config.yaml
d_model: 256
routed_scale: 1.0
n_kv_head: 4
vocab_size: 9266
lr_head: 0.00992
warmup_steps: 239
schedule: "wsd"
decay_fraction: 0.732
Below are experts of layer 4 (counted from 0) of a mixture-of-experts language model. Rows are named router (the router's row for the expert), up (a neuron's input weights, with its number) and show model dimensions 128-255. Each number is 200 + 20 x the weight over its row's rms, rounded and kept within 0 to 999.
After each expert's rows: a language model's description of what the expert responds to. This comes from a sample of Wikipedia text that the model never trained on.

# expert 44
router,229,204,182,238,197,215,204,223,193,190,206,167,190,233,182,178,238,199,217,209,168,229,185,199,174,226,179,219,222,199,240,194,186,211,202,230,217,200,215,208,195,175,180,175,211,209,211,195,191,195,206,178,177,176,206,242,212,154,224,212,175,213,226,164,203,207,202,207,213,202,205,203,181,194,248,213,183,228,191,203,183,183,196,211,247,188,180,198,217,152,214,244,209,187,207,213,169,230,187,184,203,190,198,200,203,207,225,217,189,175,209,201,195,196,215,193,213,207,214,198,181,222,190,205,186,167,201,202
up4,206,184,200,239,187,168,169,177,191,196,202,183,228,171,207,181,243,211,197,224,196,251,219,229,206,220,180,237,200,187,223,180,195,220,194,213,193,170,190,193,217,181,224,232,206,196,200,214,205,176,156,166,187,219,197,168,198,194,197,235,219,208,172,208,208,214,214,157,203,221,201,216,185,190,242,239,205,212,202,196,205,217,217,199,233,212,187,196,218,214,193,182,240,202,177,212,224,219,195,184,190,184,205,174,208,207,186,211,202,188,209,191,181,170,213,209,220,173,227,212,194,193,182,192,180,204,189,209
up5,265,213,201,197,211,221,227,203,225,192,220,225,200,203,222,226,197,184,220,186,193,201,188,176,224,212,198,185,219,199,188,197,213,215,200,182,242,212,194,217,225,182,190,192,188,234,211,224,202,165,198,183,172,172,198,196,200,207,187,158,186,207,190,198,225,176,194,214,182,201,206,214,208,184,170,206,184,204,221,224,232,221,197,204,199,206,209,219,197,167,239,181,209,178,222,200,173,215,192,231,227,182,211,164,150,185,207,157,185,196,184,205,181,229,196,200,209,197,157,216,192,182,178,205,197,194,184,183
up6,176,198,202,202,221,194,249,224,161,172,204,182,219,226,191,207,196,215,188,227,204,185,234,258,206,212,217,166,185,173,214,211,191,194,194,197,247,224,169,192,136,207,224,211,216,204,197,211,179,222,247,222,208,209,248,217,198,187,222,173,196,199,216,171,190,211,187,232,207,161,227,214,216,204,196,201,208,181,227,198,204,186,212,178,173,211,194,188,205,190,185,174,186,199,191,209,193,217,173,209,162,209,197,193,177,204,207,174,202,186,200,203,190,187,234,208,207,205,189,204,189,203,193,218,207,231,196,200
What it handles: Verb forms -ing, -ed

# expert 58
router,191,188,178,194,182,191,265,244,193,165,203,157,178,238,153,196,219,202,196,199,235,189,184,216,172,196,168,210,228,237,204,171,214,151,193,215,213,222,234,221,204,186,186,176,209,185,192,191,180,183,218,195,164,176,196,223,186,210,230,190,188,214,224,176,183,201,180,144,210,212,176,190,206,191,184,204,173,204,190,222,199,204,219,164,220,194,161,179,205,195,191,219,200,174,187,225,205,207,219,177,209,218,206,212,229,187,207,233,187,186,210,202,203,226,211,218,209,210,188,210,204,187,161,233,161,188,212,205
up0,189,187,208,193,210,184,211,217,190,173,214,178,196,221,222,226,204,206,166,197,222,220,179,203,215,207,146,210,214,210,210,199,195,193,214,214,213,203,197,214,205,189,187,217,218,174,239,194,188,197,190,218,154,214,230,209,172,156,171,192,177,185,181,233,189,205,197,178,212,166,187,175,196,179,195,206,205,190,185,182,197,249,159,200,184,201,208,213,173,204,176,194,204,201,194,216,230,203,186,203,226,191,206,240,201,213,204,189,189,219,199,199,212,181,212,192,187,195,207,184,203,196,205,204,202,227,189,190
up1,183,198,190,216,190,201,206,219,197,201,218,174,212,203,147,184,190,202,198,202,178,188,158,196,201,223,293,173,195,221,236,182,201,200,217,205,173,196,195,197,190,205,223,181,193,218,198,172,231,184,204,191,236,177,159,205,198,222,236,211,188,220,200,172,177,195,221,186,190,209,204,211,205,207,195,204,178,200,264,186,212,184,144,209,203,203,167,202,217,175,229,204,200,206,183,196,225,202,206,163,227,191,169,173,180,188,212,223,208,209,180,166,166,218,199,194,205,173,231,162,199,216,206,230,189,221,222,178
up2,219,176,210,218,207,223,211,192,182,206,208,195,208,173,169,182,191,165,223,196,214,185,209,204,195,211,183,207,204,187,212,147,169,177,211,187,172,223,218,199,188,190,231,191,198,159,203,221,181,179,223,210,211,211,149,189,196,185,179,176,199,181,208,179,236,204,202,187,236,201,191,187,197,202,197,181,232,203,208,197,212,181,154,188,194,182,203,186,210,204,234,206,224,195,207,203,204,210,201,201,210,213,195,191,257,206,204,188,190,194,196,190,209,212,207,185,191,201,180,191,158,213,196,158,188,206,185,148
What it handles: Word-ending fragments

# expert 24
router,205,225,185,202,195,177,215,225,203,164,201,169,187,236,192,211,210,150,209,213,214,233,181,190,202,203,163,196,207,218,201,191,190,202,220,229,174,228,214,210,188,210,169,182,203,179,198,215,214,175,207,194,193,140,200,228,170,194,231,205,172,202,214,182,187,226,180,194,202,208,179,190,198,175,214,216,152,210,162,190,197,244,220,187,198,197,163,217,200,180,193,231,187,170,197,229,189,192,191,165,170,191,185,195,195,216,206,226,186,188,223,180,217,194,202,222,197,180,197,202,184,156,197,205,209,198,221,199
up4,202,208,215,217,207,165,203,217,232,201,208,166,210,235,230,203,178,178,212,165,204,219,173,182,195,210,207,216,230,206,196,210,181,216,199,218,205,192,185,219,183,210,221,182,204,192,173,209,196,209,208,237,204,196,212,219,228,209,197,210,177,266,199,227,201,208,190,188,175,190,186,215,207,217,203,235,187,181,182,206,173,175,246,202,195,217,181,178,212,175,199,192,195,193,198,233,164,211,215,198,148,187,201,176,190,219,209,236,191,133,262,209,213,193,211,183,223,186,226,194,202,187,181,210,175,209,194,187
up5,182,172,188,184,188,192,219,215,180,195,174,207,225,205,187,184,204,182,218,206,190,211,206,209,194,233,148,187,230,177,186,212,200,223,215,198,192,187,214,189,182,188,138,192,230,210,207,235,240,167,182,186,181,185,173,200,207,216,213,136,205,187,231,178,246,197,220,210,217,218,199,204,190,188,235,183,176,244,192,198,230,175,210,196,196,209,217,174,227,166,167,189,212,208,191,217,196,209,185,174,185,202,163,200,197,200,196,183,201,237,196,200,238,196,201,188,213,203,220,189,204,197,201,188,191,167,209,189
up6,213,175,195,223,205,170,212,183,191,257,228,201,191,190,222,220,199,174,215,194,193,205,170,178,194,230,202,206,193,192,204,182,230,197,183,203,219,178,187,186,219,190,220,244,214,186,201,183,212,208,163,180,194,195,228,197,170,229,183,198,188,200,202,189,193,209,209,148,194,216,239,179,202,192,195,238,213,171,168,197,227,200,188,198,229,191,183,211,235,223,191,211,178,213,238,206,198,187,201,196,204,182,181,251,211,188,217,224,212,178,231,214,211,167,220,194,211,175,232,203,186,151,227,218,212,204,172,249
What it handles: Career verbs, name pieces

# expert 37
router,210,188,190,215,197,186,194,204,189,188,206,142,172,224,201,155,206,196,200,203,189,191,189,200,193,202,191,227,191,203,188,197,202,170,199,192,235,208,225,221,201,187,208,197,188,193,239,206,181,196,231,180,187,183,201,235,193,164,237,229,185,236,223,190,204,222,201,169,218,160,210,202,198,209,227,215,199,218,169,212,190,206,214,160,236,176,127,156,218,200,206,231,177,213,177,209,176,225,203,206,204,194,203,219,212,218,228,208,197,186,203,179,200,202,197,213,185,202,195,191,187,190,196,195,203,189,183,247
up0,209,187,224,234,207,148,197,202,242,192,206,194,134,190,179,182,187,184,201,226,185,165,190,194,250,194,211,221,185,182,222,207,186,205,211,190,244,169,238,224,189,195,182,194,181,181,232,167,195,197,186,214,212,183,238,232,199,200,156,222,186,184,199,202,182,207,201,193,188,190,217,186,201,205,197,215,191,212,191,205,212,163,205,195,219,209,188,176,197,199,242,224,208,194,182,199,194,206,230,210,213,199,217,180,195,201,179,200,185,195,216,195,149,200,194,199,226,154,223,161,221,212,209,171,191,188,182,200
up1,200,196,205,146,208,170,195,197,226,181,219,172,174,222,186,204,189,171,182,210,174,207,148,167,204,183,217,206,182,213,206,191,221,244,194,201,197,190,197,219,208,193,198,194,185,149,253,173,216,198,178,174,184,173,186,195,235,226,202,231,204,209,220,194,184,194,238,179,198,176,207,199,213,204,200,204,202,209,191,214,216,195,209,185,241,191,168,166,214,182,217,203,181,202,189,217,154,219,203,208,225,213,203,176,222,229,192,203,187,172,218,172,161,198,170,208,211,176,195,146,219,206,203,216,190,190,192,241
up2,213,213,208,212,209,197,202,219,183,175,252,185,199,200,192,172,217,197,204,176,180,183,194,190,224,192,180,213,208,198,191,194,159,197,212,237,203,192,216,190,239,178,195,198,195,216,193,186,234,158,187,216,159,181,195,175,152,164,192,221,177,218,212,222,185,211,224,179,225,190,191,194,152,204,149,186,198,182,208,195,195,210,201,197,223,208,190,186,216,195,240,192,239,200,203,194,206,240,239,172,208,180,184,199,181,209,205,204,217,199,195,180,178,227,204,246,229,166,204,217,186,213,191,199,176,186,214,186
What it handles: Sentence and heading ends

# expert 57
router,210,176,174,202,188,207,210,210,217,202,226,153,187,228,183,170,232,167,212,185,195,220,173,204,187,207,169,201,215,208,208,194,199,215,198,207,221,234,235,229,196,173,180,165,182,190,213,188,206,180,234,192,159,187,215,217,180,191,213,224,190,244,213,203,193,227,199,188,233,166,192,184,183,212,222,193,158,213,222,220,200,195,211,175,255,183,165,164,229,177,218,222,187,200,176,210,178,213,209,192,217,206,205,186,199,220,227,201,189,182,222,172,186,253,171,220,202,199,199,185,218,179,195,206,192,210,190,213
up0,221,230,170,178,199,203,209,200,223,208,196,142,141,212,219,208,233,198,209,174,163,214,187,195,180,195,200,204,203,215,209,194,201,216,216,184,204,202,224,179,200,221,201,196,230,155,224,184,182,218,178,191,212,216,186,201,219,208,186,201,213,191,184,194,163,214,191,167,192,189,191,245,179,182,199,181,208,174,226,191,188,244,195,191,211,198,184,187,198,207,210,201,214,242,186,191,195,253,202,221,231,185,217,203,210,233,191,208,207,228,197,199,211,203,188,186,179,216,188,194,227,224,209,191,221,212,195,210
up1,191,207,199,183,212,223,195,222,182,209,204,177,203,231,191,168,173,184,211,205,167,208,211,179,212,203,170,187,225,193,207,198,227,199,208,230,212,187,216,199,201,213,232,191,251,198,237,195,215,206,183,206,222,188,219,190,206,162,178,199,217,226,214,184,220,207,206,212,201,193,196,215,170,200,181,190,193,184,207,192,177,231,204,184,203,196,194,110,207,182,221,204,229,221,214,199,193,222,239,200,201,163,211,232,188,270,214,213,206,205,205,187,209,211,210,234,222,222,201,181,208,207,193,194,178,195,207,184
up2,230,189,213,200,184,184,186,213,188,204,226,221,216,186,189,182,160,173,195,205,184,151,191,191,223,199,235,170,175,183,189,195,227,184,195,181,194,206,237,218,220,178,158,182,163,201,223,204,233,193,213,205,187,205,205,229,163,252,215,220,176,223,190,201,216,209,216,194,190,179,195,166,207,204,135,186,209,191,190,195,238,173,221,178,190,210,198,204,207,209,189,209,219,186,205,190,215,168,213,158,220,198,176,220,194,178,206,199,190,192,202,202,181,217,149,197,175,170,209,172,213,190,183,208,201,215,175,205
What it handles: Sentence-ending periods

# expert 61
router,199,197,204,181,199,186,184,205,204,163,220,159,204,224,184,178,190,204,191,194,187,208,177,189,191,207,178,202,237,248,190,172,190,210,198,227,190,214,197,226,184,196,193,200,202,187,197,208,195,219,195,197,190,185,220,191,194,194,223,203,171,219,235,183,175,208,208,179,235,189,218,182,207,185,239,203,183,205,193,216,181,214,215,206,227,182,175,212,219,166,186,219,196,207,180,229,199,198,239,204,174,176,214,207,197,196,248,198,183,191,223,184,198,236,178,210,208,210,172,183,215,161,189,213,178,162,226,213
up0,223,176,170,197,208,191,217,198,224,191,141,177,220,212,207,177,209,198,204,168,218,189,196,194,196,191,204,189,218,161,226,183,199,182,205,208,189,218,179,200,190,204,124,195,195,234,209,203,190,209,200,180,208,175,205,200,206,208,181,218,207,212,194,186,207,222,191,188,217,132,222,198,206,201,260,178,180,201,205,254,184,210,204,211,193,220,229,195,206,181,195,218,199,252,153,209,206,194,195,212,221,182,197,168,193,217,187,184,207,183,196,184,176,209,194,185,200,200,189,226,205,193,231,213,197,148,223,174
up1,195,149,211,183,207,194,185,186,221,192,205,182,211,201,200,216,199,190,200,236,178,182,174,212,173,184,184,196,217,211,188,203,172,202,183,197,185,214,192,191,183,190,215,210,142,192,212,189,176,211,212,167,215,208,197,185,210,214,250,211,205,192,226,182,212,169,211,243,216,194,231,208,201,201,215,205,170,212,201,200,231,195,196,188,245,199,217,188,239,212,207,200,154,191,191,201,198,232,194,235,193,182,222,199,238,229,205,201,153,223,198,180,188,180,199,203,210,214,247,173,201,181,202,193,206,163,197,243
up2,175,216,157,204,222,163,234,208,211,190,215,154,181,210,208,165,245,199,178,149,213,213,206,228,210,196,221,210,242,229,163,184,215,213,227,187,181,209,187,166,198,195,196,209,210,201,214,175,207,206,190,201,207,195,219,198,173,194,207,236,200,188,193,204,174,187,214,188,219,200,223,215,154,196,213,172,225,193,209,197,168,237,197,187,192,229,186,195,213,196,207,173,208,206,184,211,193,196,196,179,208,167,173,203,202,196,189,191,215,204,211,169,200,200,186,187,184,190,143,185,193,198,209,257,162,184,186,199
What it handles: Infobox line breaks